python train.py --hidden_size=256 --router_score="sigmoid" --normalize_top_k=false --balance_loss=0.00201 --router_bias=true --vocab_size=17241 --optimizer="muon_variant" --max_seq_len=256
Below are experts of layer 4 (counted from 0) of a mixture-of-experts language model. Rows are named router (the router's row for the expert), gate (a neuron's input weights, with its number), up (a neuron's input weights, with its number) and show model dimensions 0-255. Each number is 128 + 32 x the weight over its row's rms, rounded and kept within 0 to 255. Numbers have three digits each.
After each expert's rows: "mostly gets" lists some tokens that are sent to it at least half of the time. This comes from a sample of Wikipedia text that the model never trained on.

# expert 13
router:141103081109144115123118144117151074092131092139115167132210141144116170181162069175096048111145154106150123146127199067133172066091152152159154161141096124051140122069116117138118143103139105159128156131143070096180103073123107096119144077144104119150168136119136150149124121191124107173109179200155141033150121112061109128184109136101155169119147133119108131190138154094106105065113163145087108111121130162144185151165077128162144160125076131111126117206115156128148125171089121135103124126130133138082158134148094139161145149106106122120117061095120176115108120127102096178106134099065149142127038182097120168127122152075134141156161118126139133092118188105070136140097104117170145156108085192112141193100108132121102099135065128127125150167118145057119133101178113
gate0:070129151153125188166178140129145111133160093120119110128132167117054080124175111154065086080152168073103131156083129115056111125105116185109097190139146091173162107166106146172109150096120098148160085159142136079135136113149156145128138117127129155149114114188142086096129211093157121139150082119147144113109130189101140122159129159170161131190143099117087116111190111126111126144129152118103115176150164071169070179120133135182101158166123196104138123160082112074130176106112176240094221134112102120119116114108086167123167111109128130144108155184156099113104050118102131118144149097096170139139092080111100092089123128141164076132140107084118111169107126128080158127070093152131090076090136125156127104107145112123110129164100170142074185102139111122176084149156149
up0:092147144190127186101146105168167128156145135174157146098086166074097106160097167077120147163135114204099145185120080132155155183126120159122166125120133170152139169155112098093172085127163098129137159139128079092139130060079113066064117129105117138136121100116169130155128131101087107117155107088156145161154135114144079082115132108117103094158129116093117140158196097133140164119115097129128110099120061167106035102120131167121158162165114106144110140200136097142117064158178096166186132052181117118137142107127138152079133175097125166182107087139096073139143079107164184158108151143180089114111223133076133083148102081090114112121078136185152137092133117154101149096159117149133159173122142200145129114113119151122135131139122128136172121110136070157063171144181103
mostly gets: "s.", "es.", ".", "ed.", "y.", "ing."

# expert 11
router:120107113098138143138115120112082130177108069189064192095176167173134146202154084175098101076141176134078135115093177094098185101110094072164167140116135169086104135086127165143142122139099096178188155122147126135178112056137140149140170104173167131152145149155060133117116092135088106154109191184129142109161158104120085108188110126163156157128176127136118163187108102169049115162125103111081101109108151130122125141165121118132119106116112133057084036118063116136129105150120101129152143157163125074092120155075108119144116144119126141121089131125134123178154123099165125162112136099124166158099098164169099176139166144172087143120145113148149139171132164059115106125157065071199137100162120125086082167093079151094097166087112115128086099137150121125164114110095097
gate0:091119075116157193140132108123084148131144133119117175170176154131110095142161076224083168153128153146123174073154129137128129128102140195085160144105126122139150083140103136178167121092094107167152124123167130111104177152144133140117149131131152200140156137152108093064160190126184136132092082123152113140122128155094175165142120163149116145168129135176138068083141091112081148117109107149122106166128136126139097177143126120173114120170168130118094136081096158099143175069104118195152185114107084121142157106135108129125108118130127104218084080215096114126095118114086091138131114132073168100099079078125111161133108099117082115068113142063130088214166088116181162155068099106140103112089140126137099151139169101143102127170115119105094150096122114115198043164148085
up0:125133156162146145108137109154175166113163162162137114094088143118086122136143148055106119123047120142122103204083130122156138165128127121128105161112161143116071145122131119149158103176152091067134155181121114105092158122120143081114121105127102124122059116084159093150122120123144089131172109103154134183100110108169083084151126145117137096154138111097111131215186132102147131091166106054152155121085089098121121084118168120142143171130102103117153103204113175134120103172209048154110106112110138159128155092109138129061111162122147192134122124124114095128173100150193188111082154155156051134115210115122107106125145106111160154212118132138101168101065128198097137104162099147135135134131154206170167160128118148136129154077149163150177060115108089127082170083127131
mostly gets: " According", " Animalia", "==History==", "\";", " Arthropoda", " Chris"

# expert 15
router:093103096141102178134144151071128105111115104145105170176207155150128144133119148202106139113164197121107117153127163112143157094108145089109186146117205167118121181096116096166108144099152159095155156144162114141167078035137131085128128144116098112134116076164114143223118135190133077176091149132096164113152107161125126137209087149117144108088144080165135131180126121111120106078106142152128073101173135132139138177179156130114049087123106157086082100174073149109093109116144135112188099134168122155111132123068110157115138119048154202192173121144086127119143096159137116112164108179157115179130060117134143130083138141115129126134163132161075126147089153080118085101131094134145156144137098136071131140071108142148086109116059118160097133117110123110142125122111061
gate0:064137070148086159127167114159138123117109135149143145118153123151107140157147086198056152121128189170140130111080127127073093121125115171057120117118134145177160075132136132207128182135102120137155129152171154122087155130113202082142120137191123181132179141160124113104100166124166126164106090087134090123130110167130168152126137187104212121163174144149100126121184100084095128110070161091159163152140127064157123143082148123175096095174130118132112112139115128116135118080104129197080169165086103144088159160096096105162127137124130080156082087188132109151141125140152140158133117133080140103075076103102090136063090148099141098074174172043083130159078170108125163180090074126161149115115096108092128157151172111107148149151122146161123167117135155120176073120161101
up0:119138101208145161097117104150188143110129155163111100106116142133095090130168136126099136154137099196079123171082115126156121166149158132128125140147153157112093128076106144121229038106087061108170151126113127105139084111155089091047114135110106119139100148083114123126115156123113114145150093086121104182161128164133125095143113116130142142207109097096098126215165143105152100080172107084103100113067075133127078093161138137095129157191133096119109059179110127139138114199219087161154126078141150116091144127121122169108167150115130191165123136124116103168161091088131151127088116140117098134135216092106086156145142117127162118168107163161136185085119111123124106136206104162132144131180153173185161156123145176129092178138112114112135097117129104075090149121161158
mostly gets: " Angeles", " 0–1", " originally", " 0–0", " (0)", " born"

# expert 9
router:105153115140151103123083145088157093140094091168109141124154174148141102178212177167142037103080136131103082152063162063129143123106131118128113107161155111091136141151111125121119173142102063108124110161127155115144115095176155107084128108158161096146105116148149128170148136110147146159090137102099150069119096194149100126194128085135132165109149137131152100182128085166132145150138169106141141134090057107158098167127116172156122128062088112154134128171076148169065089222143075165112096106166152105161136141141120122175135108147155134119140118111124178112087117120125137091105090123132148130142054147153060219156149157097151091136184145138100131135106168088117100106111108129180139059117128143090176126128095150142078142141136069216132160167163089092113143144071062
gate0:090155112108087177133139126139132090098135099124164154159132191143169135175146091219057110131087156140127134175100142117149169155083133168116109140106102086108172078121130121127113138077192117134125059157132157147117175146142202086104153116153096148089177154177128135081204160141176070120098141113167120105115126106145206158140137143136106098199162137146114155102146100055098114101115117138142137168120152103145106181101154146161112097180105104126118130149097143115136120105091137170121180150116122118066107182062100144144071178126126072162075136147153134102137168121070075059107141121088160088069115123096139141132094101121142120108132121060110112188145155139163152132077086144172097139082103079120131096142158098112173185153179104191124157136123111128176081159153115
up0:157121107179164157129126060134085169097125125129123126104091169122072050187135182111104173141092135166050133166094125088129123153151103145115148117142178195106068141118138142123165094170099091112156181117176077123091082122123042116074141102101124136118077119085154122084118143159134107128126075113174113147148178150135098093200107121081142105163131123153122090196171108161122107103134120103125114123071087128126126153156116155096147172142145081150109092164080148122114098208224104116135190049088144140126197088113160174135158129121106185174127125130113137150171106076160158146146172097154084120117149095133108107163093129125165167128090152148116164141101096184080117145183118141099172114138145129180156092109113164165148134157126116135102107072120098117152117163132161
mostly gets: " States", " Carolina", " school", " Kong", " School", " U"

# expert 14
router:088089090060125141142122123127126097099107107133085092140180181131188149176144085122109083032156129163085108126086178073119174080089159142170125137108140179154093164158159151178100173115062127135139186137154049150166108136150117126152139128095135134133135105207101124124119163169139164157114146167140128100092132080115075122176053142096130166081166124116149120178100123149095197148133132112157073106154141146157098170085139165152096116102137099086132126135125109152096088190144134155155118156119109124151140144128108123146118136131143163152126070126108129152150152148144161115168108165094142160119094084131144156121088127158162110168211080191115108103021135130117121085105118113159116106174126184116125132101035137165170100103085126143136110134106113128166068065111089
gate0:081185089100139181149138158133147110128118096101132099135161165093075168131095120178068131120092089145149113155146152111119098165106123128085066149163146084140170113128136152175120129135159125124121095163153161125109163106139208127173128131127114175103167161155154119080165201136150102154113141099159118109085118145100181117164129153143117118202165140216120103130131071054105174099132132096138115156104160121152095105150174113184137130174180120103114130113127130105104183072114106158124178209106081175094158138148076130094110145175116092160144154175125164120136103144094115105091139113098156140091083063103100178133102116123113068107157180056095155175092126136103123138023109114145095069095115078128136107184172087085141102153123109153119104168113132108167069146158126
up0:092109102181149163130157054146125172121132163135116134093165153081085091143148182109109130143203097132097114203087127129222118167139107103146114118158131180095056112121157094133183119125126084112148158120147102112084126097147125074086139111129115147073058063099117094122113159197102144121115110101145129144183144107145106066136151126099179094146133127119128128184153095115120104091097109129156075109114081100104081088137137133148133125153117089160140094195094129178114085237220094151195098062156130191118151124126120143113154154140199144133151114167123101128217081116135133130115141125143107141113211107102137079098132095112141147161118143143130164094108088162106150108142117159109158124139148154160163185128127170167117152129174138131119097096135106099113131084157119
mostly gets: " trans", " Lor", "erv", " Kingdom:", "ident", "а"

# expert 6
router:086090111063152197092062139107170103079103074108146081113163154182115151135132085150133126127107166162110139093161120086135146056084171124172124125107125133055175171146160139172172146169101069153160189114167126086149102118171144075102163124104121093197130091117093119105148168157103049202122230128118131071144117120117055145192111146160136179098168141151156114175098153167121136117123161130100101150114095115168109156126113135107079152143139163130136143085106163170112088133161066106102090137158124100068180145126114128144114105130090163126123117122115121138161113161108144152123134144105152116129119089135121153199162146084098113133164125151127152192122138113137090144072103092141083132150118177086111128073128118136092097131139088189142202099127160064136104121155113
gate0:101139085132163125169151100128160123119144142155142094165144143105096109116116099200078119095109128124067106128104138132110137179135145145141122163132120173132138115149112112168095154097104078168159148152150162110067131107142156151094156112092086148089211129153176105133174148090150144157090143109184104089074112142122212077142162197134117091170134167167114128071173121051099185134084116131158119157139164073130083174146144125133114103210180102111153144117119135117110184064110107203096213141119131101112127106138105087117142091160198084155097124144102078115112128124102112096089129126097163155148062128095105168096112126114120115128171131036103104151178150148100165119067091133158107126078151113125155115078168103118143139100111120155097202187139111094167147121174126
up0:095084105167125166104136113168161176107101109143112125139123120088039094167129141069154155166161105166139126153108108095168128159157119132121161138152166200114102141121144061101170111116160117089122161148152105071130105119170081087116123101097126106103095114044113082106067100131122109136142094113189097151166191122129124136118105123064136137166140112137151104164172090155158095111183082090128102109104142074147139078117141203122151181127165104120107077180070126173129076145171095156176114072147112103144137124128131142111090137082157171188115176136089133107160093138162124142099153141134083131140177117144101075108080133154145140182077167193139208108083098203124130112164119191155165139165144166158157166088187130148105108166121136160123107085119088126125189132127115
mostly gets: " He", " While", " Fer", " Hal", "achi", " variety"

# expert 1
router:150096088106151146192090147098136078148115087152074101094167155096153163130120083154109116048184212125092100094107157127133207065137114130116116126108143152074149113085152139193075137165145138112211127110200081121169114128181099132153090096126080121146128150125135110139128130138109098145090196138106149087123129116094123160176044161111132176054137143141143150136127184148113123092177154161141094163146122166126124119143146127212157101117097164084119133130128168118151115178179119117139075136170093082182091159097108106158109107104108085173156111125156152145111095192095118092116130136104133103090059146100121165119146089111109112129121110166114192114085166156132115106149092142157164093155127192114115188088083154125101098108143103161085115098100167111148144114160071
gate0:141162065120121165192142124155161124178111104114156110129167161120092120172157127207088112138103172128105217172106096146144159096118144145080119167116138110155150096080147130184081181119169116132123107126165167133100167159168147113107158122122114153094170147124133113086161182150152103144087137131108092101059128156157163125143185152153162066175152205209163111134156085079134109155112121163152104148131115085166133100137112109145133123193089079128146083197130121086129178074173134176126189152100093082075122124136118104156071107167105106149083106160072120140070132108084100126142137146093171109100097106116096149108124116127057138108148134046097087164100138105138147124083076099115142099091137106106156111145114086116109117177105057124117155144103086143186133134150090
up0:123144170194149140097164083121178163107117135166089099169103140106132112182126127099152109130128132148073102172100114130165124189131131098175140145082146199114076167162135153131170104161125083089151185171135099083127128120146122085124121108117096144164097106100117125126107115114126114118110123113180153172128111158125096074128103109118139117181110086100102134184140154114139105068083121126094101114104085108102080119155127142130182194163164169095137076172097099143110095184230093176172167108137109143145200079109099153050130199077102187157103049080148118122129145088142139165098118164152090100085200075177107121147092148137078145141094151212110131130124102149108120118169112144157135107122166188189128147143130158158110150118150152137114081089135137081135124134110164
mostly gets: " into", "ism", " m", "ics", "m", " In"

# expert 0
router:109078127151109099171080124098153122151139075153092125114142171168168144157136159156089112086201128153141073186057181077120215104084153098140167156131130146109136163096101168121118139092123093131151168132143100136182145117133134135114171082196166117114089121217075128132155084174132113147117174161149082095154143154119119087179071133121101099090155125149149195128099162184139163094135142105081097107138135125061159142084080120107127127119149143094108142165076152125106091151111121139155099095164097106092172133137088094135152129141134120148108097124160145122169039164127134118122135124139185140072089157084184160131120100145139124096140079162160105162103185097180074131136091074184143125136053171114151162107124158086101131154076110105169132103142129118150126085130053
gate0:110194071126120155108072142117146130096133126134147166149106177157075092135166072236050131150157138137119136132035150151086121116085165138102095135147162142117166070133071120162129137089069118155167096166169156098128197150149130127122181152136136215128170165179138129118186173146146117133111094102135079094155121161161180121144155120130155122170127130176113103107155080094089132102091146119164162177121141101138137175143164112149131116148108148116143117100111139131143157081073111201134191089083091112108118177134112092122101108137131127153087116181099071131103117142104103082088143143066137155090080089137113104103153118131155113083123129040096103213187135077132150167114115119126102075105161117138095128135193137140123161142155111121092141118139108134190100129154120
up0:080085134168116146095159068135155126118092178168088099088153112086116169162146124085120124163112101151094156199147146125140070129160111139110169149098141193098104148110154142120166111152157122083126164171159120110128155140118121101087135100106089153101084106114177081078139133147134116165157109110146163167141125138137066068124118111130147128148115102132116093178169120096174110102125096100114091087125139144104138097138165138036119151180126081130142114170131133177139064164205087087161135112179144147121120062121106178095128128105120197119114155115127101098185078088159211143084128131112093059089208113070116137089076125091119146177135155130122163097085134188162092148166081175126135155161183160193097168150123170106108184169121133143140103139140144164127180089131156
mostly gets: " (S", " (19", "(", " (M", " (P", " ["

# expert 8
router:066092164091123171118110095145169108136128121215140174141149173186179117157102137145073062131139130155193120107104107121124180095114194073190113143087113171076139133135143145170111136100126131110147157157191088154166185077110107132130196118172109109131201104214146128109136083105122148149080151162086153083148102165097084132180099098122105166081113136160126151138112147177154203168124125136104121138112099127099150091115104132123100107155137110138086128093061157146115117144166124100178075095162133167091115151114144154149064096128108102165160109103134140110121140179127183071177084069140176123121076101152158139130175084129116124144156125143099116095113168111081168144061102074146154112105119144099147151100124167110076091129091135182090111172141104102162158109138097
gate0:123165094134124135161168117180174181129126088133152161161139177156123087153131087218066119147111198129117111121146163098131118142105087129077086136123138124128158049134129105181155176097132116139143132163128125123067133106138169109143158115119105130114142147171126124094146219165163136120127153129149094119100130133102205128143138182165122102206146140173108134123184132084138084122125156149145158166069143092128113188163152143172148086146124145109116084125117142094133148082128119184114217143056100101082090127118091099130082171120100098197064121114112169106093174089086089095107145119082192098095111077109114096085109103097162155107120143034106104156153186121135112136070124129136097074076164122149113106134125099109118154197122115111121187140134157115167096135140108
up0:095120106207130147120122097144172131079129164167099073110112142088097122139156151087151176153065111171103139175135153145144117156127076148130220157078151172075105143092153100140120074191115124088134155109142080107078142156173096093105115126171120134121128097093154122150158142085146154103138104132159173138081123114198081045173164109110132138176120114141144101189160127165134187048145104074149103125114120145152085053112165095115123160132153133079098075108118137170146074147214108121135103119138067137073154089126087126101167164114154206154132160128115115139151057109148151145093106118126087092112204134143111118152059165107126141143132169166133168144103114163133180101195119142146126098153124148134150189141109138108099133121170110136118076126106136090125152139168137
mostly gets: " every", " pl", " each", " Hel", " ±%", " All"

# expert 5
router:150091085076119159154071103113135095133122130163074135131159137135088178145140083144116093059121161116139089137079131073143161069043138072172123147163132126139151108117159105128121153104107080193104193163163137169166096066152095120109138065110084092157134069121108155154139131141144104131114178145123120095154144105151123108176112184112155145145181100141120151162140128147121145153092178138125144133142092133125174133163134127147100086105147145115165113175094120167088063140159111119134115094169119076114126154100136122096071093144093144152128102106125180115072170132157142067146089146059132137124135139101088114135154127141142155101210137151134164165067166085134131136144131070113152134158136129097131148022108146081081063117116092151055159193100180079130129097163055
gate0:082185110124157115136121156131154158119158118146137087164186177112087098147168102228055153134127155135127140099066116153102092131077093144121140164117136117133176092133126142167114176104084110145161143162171126133094145138137152134154163127110125230096150163206112170126129107111219144127134105093177103167069093132162199143101173210120099126135122104196098094053152080077102146164128121156144129159149135117096109113112149091138108128159087118102114075113137115106068179051088150193128201156151108125112098142119124140156135127121095089150078109167126085161105133131073126143121125122106131120084072112116093158098130104083149108065194123087103101182136153149163168159107104136122103102072125126112147117168145109101124114145103133152136166171115118142179108158157117
up0:128135110153155192138177108168129154122077178165161125113095129126125137135131174084157092094144127180104087171110120089149150177138113113118150121141141202130083145144190129101150131146120075111165152136123106123100113062179104074042134111120138151152054122105123107094131119117094150080133079107158069164097153140134101072157124110111136118140142136094100084205147147132135120103114127079119075115082106092142093126179193164116162201183124150118090089215097149135148089157245078153143142117094124100124117114127115178093138198148123161141131148130147116116199097058162124151120176173085066102126168120110135100138077109128137135132052158119126120107130102174089165119169123128138154139147158180170155141120138156117135151111127155184103101096119097083129180120124098
mostly gets: "ed,", ",", "s,", "es,", " and", "al,"

# expert 7
router:175083050088092197116104089124123081112056087132120142130132093134111114134144133198072108106139172132140127169132128074151183093142114105172135162147141167071095143113158208125125121175120091151136120135152101143171122061129135118128150074153141165179093139133136144172137111173110142196115128186112123119152161122114135115187077117131105097087111101110086165176095127147111145134102160169142113110112175175161155132143140138118036106133125191101162080146050092122088091160161156109110145115134129077112154089122142120144161121081089154169081114071140139077123148121132141124120125128095148179097058153094162145159150170159131109096143106176133156121117230031108115120141083114137123159160120143088070140129106142169094146123157106146114135107137140126110182066110067
gate0:102141079107097166145172149109156110166170110156157191179171152150101109142162083233111124140102150123146138129126158143077076168095150168128104145125153116078097073143107129130131156136142134148192110149167171110071167133168198127106156119128143173120200122166142135090131129163157144143120158109127108082113076104128212148162117132091134106190112123165111106118160094050112131089110135118129116157138137142117113165184127141155178135165118118124099134118148109127149137086072102145082183132118098093090157105124102068090096123145146150174041097166135150122173149152105085110150100091041159138075080107155123164142159128100057154095115124078103075195133148115133149192077081127114100098093157151146146139157151063131142155111134153145156187114099096097142075129134085
up0:110084107150128159121162130174141146108095184142154107101095121120094101166133149126069146173116112182106107166112132122172108170146097082149152145143102188125147186110143112133193140161116093053120185142138098107097109113168085068106129087096126146113122072063113095096146098131177112151117066126138110185182116114136123047154128143103157113167140166106156092211127136131171106090152059116140094139078084106088112125141146159091164202150151114120118082195126136124107107164222130161177109121131130141103146062119107156071120179135173169141126079115122134116142067090155148111067171192144129090130196120075130121159114074133135117172109168173119169123110115154092146131199107154139107145167108134169145156079104150131110155124134104153174101103125125119117193137157143
mostly gets: "ensis", " although", " city", " villages", "ands", " despite"

# expert 4
router:094072101112126139127093157150135080123127107106080114141181123150156147142140120176082048130139208123145105111090119091115151091111121140148156125117102136060139132141195144162091153119172121148180160155183097093124140118174113154131151120158146105114186112148146120135112080082128106128027175151125140063116154156110042104203101082086177189129125136140125147128108134131135112173143176112151135118134165147151159105242108191174148064102142167122094138129077171116142125122159096078163128128150090143128211116076087132118091087102105150143120093171109122138117138101144117191103127136061131131107091122104162146152173097128143102088120106118161149156097157087095160119112030110166160116088090195102125132119099187114152118118133092141144138132135141113170149088159130
gate0:089131092147153150160132184140201123144153104114138118128132197196137128097153096187030117156113193122095151119111167114142104138085152168093080153119142165157122114154136119133098116118124099169176143148136153095055155081154199115107157146126057178119195119159139083088169153134125146130099120076145120101129161136148150110154127136160163096176182114202092146102167096074133105112055144118164084133117144113101152205152125146130139129185124148087124136129106106120144141078133142205123154083115135100066121128103140140115138114124130114173093087183106134116135125127097109182121140126109162104060074060119134163127106128113100134097136088078117068192147059144091142122092090106130102095127116114114093134159154067094192151193091109161115179114093137117177137153135137
up0:037134142177132157117144101125167150083138132174128149125108153138068094140081085113112116137095132140084117161114146099160100169154108114163146150145125162106082195113180136110159083132164063114132203131103106149119128078128119091113088127100142137134061136061110118115117156149135079126131136151149138146139154141144139074127125139061156114158114102095117090176164102157147116126179118101145073135114114093153112086134161185133163220147133086111094093194105120141151065220190096159169121111122136140104153040093135132151165156108123172159090124115145113144167093120162183131125118142101115069090191138159084118089110088132156106126132144163134128105157163177127152117198142078113168136119183165186139117151125142068119186122134170168144091069135069173126134094168104
mostly gets: " for", " For", " caused", "anded", "ged", "w."

# expert 12
router:154131087153093144101145140072172126089070097155066120142156220139140125156146115142107099105143197136120142177069126131096148081189128073178116124126093145110129173089190140123165150102080120121143184168171048049193149098139147109110135120167197106109153112112153136095138147125120093143128136160141118067164104139110108102162115136160120133064118143150058202151076121149104126156162155126096141123147137146121136195140116178108117113138157117078068086116118169102128020157124106135088114118170100144041121177132170138134071126110114137140111134145194120102132113136129135117120151153094108128110109085114094213159144132111176121142157095153093146105088171136122095125112088135181142134175123112134095167062146139149121075161085112140085120134121144078178126115127120
gate0:126158091128105171159171161111179096104117080117150103144144147136125093121161077200121110132134170139116154110126137087112120140072126145145149164149109086134199089153118082133094117108126133154171183168173099096123171100142181109127178137121109136087168162194156111108166190112146171179129117089143062162065102147104142117187140099155146079116100119155127157108140079060113125161141100060130163158135177098146150110134153133155141089163101118092147128109137122086132167111090105170127219168072080166099105146112140125094103120183156104158120106173146108155121156129134095107107132123105148132071109069107151103092092117149145104099104137062115131215161175158109129138051047129144097157107095137130203096146156115103149139107119132167100176131114059114218113147117128
up0:049129142207171172079157054160168141130084143136092151107135147097106108127111124100092134157115101139140085134118106125143100165139168127116146151164148196107119112145168144145170132150118075090155121153146127035111094163188165085104153094135152107145042098095131104116164125147123103101130128116151119160151145125133109126160084128119135147171155127101096124200143148131136132098139099065081067126079124118088092133145151130067178168167147113155101084176079143144135068138206054114137119112171114106134131093111144180137137147110149207174116067153101089150160118083183193138105146120148106095110204109132077103119122128142138149153095128146150144118125143208135149095174118192130187109170135162183109184075142154155113148140116116111160106070114118121122153088155161
mostly gets: " outside", " than", " Mary", " Yes", " Daniel", " Ash"

# expert 2
router:143083106113120115150090167079139132137130099125094082103130185144183147148138059158147113089108119160128081100133188109166123082145126152182117078139170162099161130116163138133124158084108060136150180126127151166147157096147130148128156131105131095194088142138149144137126118167094131183109191151121122068098150115132065133212112116189170174090131153203130146181136105109063115136083108102170059139116127162120161175145137158138073128137117124069127078153083135120128076223174094124154082138176141094014175147141123152203154131151130127113091131123150138098135085129163077129136069155117131090174075118145104169135125142093064112121136115178149168081115143116107120087128111123138112153143105153112065133084070130129148125122139144157093158100161121098122138110091140
gate0:131177101104120162157130154149156146142162099158140067144127142171082066140157133169084113088075194151130122113094122145142135124093116150100095188129187101143147094147108078154113148084103111120180143146176144138086157114158175096152171142132126159153183118165152124095181170107193120154122148084136098093136131144128171140140148155172149151168122131161123125057153068096122136149096172155152146178106123092113098143128130117127154136187134121153084123091118138138103187099155148147136155123088091106088113145140088079099114119132111103200094101160132118105073166152062111140138124116102131139070107069093076133119136119126127118131112095034106113220096159171147200150023091182105095091083175122139147117139156119081094142200117107180090185114123086141152132145148089
up0:091118142207150147145139101188142147133158167171135129145155155100124122192115170101112174156084109170094086220083137141162080159164099138100127142145108206101093177107137135154127114132106119083140142167157141110122128125124093069082125113111138146094130097062114099134137142123079118119088051097163054131134173117140128094156093127099125131173090108112134141208160125098166119089145103102124090080104058073094126094149161157115123182185193118149139081151105134138147085141232086117141137106134128128077206090096120146074156174121153190138116099140111083174175080098170145148128137146103090129097191113105108141113078117135125161161128165170093146103138086145121127123165101139140161109163147169173133135094155220120118155145121152121130088095139120104093146138123121
mostly gets: "==See", "==S", " Votes", "|---|---|---|---|", "|---|---|", " Goals"

# expert 3
router:145143098046147127137084112098099080118089128161082134104179118116111122152102113160117088118097220193121100084070120136081162061142148134150145130122118089104167128076201137130087134099094115159132143108152114129162130118126109129131133092159148122102165086152106178198156122159122132199097248140110119068189186112103097088185072135134157133131167091185087159144083147158142171120089157129132105112108116149157142145175089125115132074118099150123149152161103128145120093160121113131121094094176124165095129134103110152106077123123084144145104130124120161112081134135159120164143118155046153155162091124105141146133149129106170073149178114157157195197136121083156089101132088036147163167139152087078097116151121093091148108146142140134115150164150136083124109138150060
gate0:111165084120131213186134140131125104107165129104093145157140163148123122129170125215098096101078147132133123124071184121110138136137110139116102177108137122094159062123169131178092194075099161148172079150166175109108189094166137118106149117138153153091169118146183112117176195122172146121139094114156108079113107130095199115131167189122116113214162163158115090084188088067116126117105153117134160194119131101146082194104148110153108138153102112079110142133091059118141127061089140209126165118125115133056152173093133129124129160135170156131088129191128115121157116120074082085123149082077183125118090113110141137129155098108131105104136103059095078158119123138143126179076067127122128121085142117159124127126141093125149102165152136140122192162108126116162107114095129
up0:084111149153139149112170110189183189150100140150113155115148150105118124108150113082153127121085138165115053172113116096152130133110092159116180179128123152075114170100116109130212086141143092110137176144135088109061103126115112104084144155137094137148069094128074128134064130132106115163165112107140130163141135169145083113129111087086126112145118116133112136204161153140133139094163085110102104080122122138081147097109146096081170149109120129174113116149115121122126090195224107137145154091170133085067176055159107152117104138120111153146108139080127061126176051131140179165140148135108100096123191131154096115156066130163103124170111174118147188077089130195078157171124107120151198100168153169163152169104145189109107164087130119176129065116135135109152135115181131
mostly gets: " by:", "s:", "er:", ":", " under", " include"

# expert 10
router:146154127111126115119110141089159072111093143129166120157222163125146176176159129137118054102160146129076120170071144092140167134119095061134133105111142131090112148109162122143108176087081115126137140136093088109176099130165181153130138167143146131099110072109199182164118120163155172169081153164116134076165087115113107124163061081109125122119183108113099159145129163124118079093113110164181133078125136127155133159171101123102083116109153148134122121141067191160109114255090068160126144141154136067118163129143122137184121109100144096119115151094098164112075082121149102133125128124119113169086057104184128164117127136119161097108146125183118094167113200096151103155128143094138121048152123078107139131104115119141131117096168145182133146160105163065112186107084095
gate0:073170075099149199106104123133159125113089106115135127170150148164089114129138129134069101135111197138116145105102174144150112164080122147098057164116084108114156070088091116186107127162123126161129082175148131105105167119150154144114191111099120165137161177195154125134163172118177126153090141134154083108097097143102154113155139143126134134224183145151090112111171109094105092137114111133146120197109134116129154114141144181165114098156159095118147147165105145097132210087070149211137155125113118108125156132120088100163109124141122115147102083143092091154126119127062090134139160128073129164033111097125127150091170141143131116079145145064121082198112121155159148194036044118150092112078160138155150118114141131064123120168150104158122135154132111160173133124132082
up0:069132140187110163118197164195160159109111157165133126112101118056116114182130136112132130141123085166095159159071086122147116140110128127133145092090150182085102132116168155148146070187148076112166155089151109119078137099133087124087111137170103130105065132117096070153145126147108125131131097069164138153153145087162126099196125146114152138139120083118128115185160125087107179090180099104129092115093111094116135097122142133083166148159170082100062126235098124134140079166182096114129142168132113142082156100138123154088113123114142198156118118187094114150168067081132149093100169131138095083099248130118111147126102084108106134146094160139114179145115106154103133113165154174130176114153105184180150148100114163139124152130172132166162095080126166079156122102151126
mostly gets: " DF", " MF", " FW", "–25", "–18", " 191"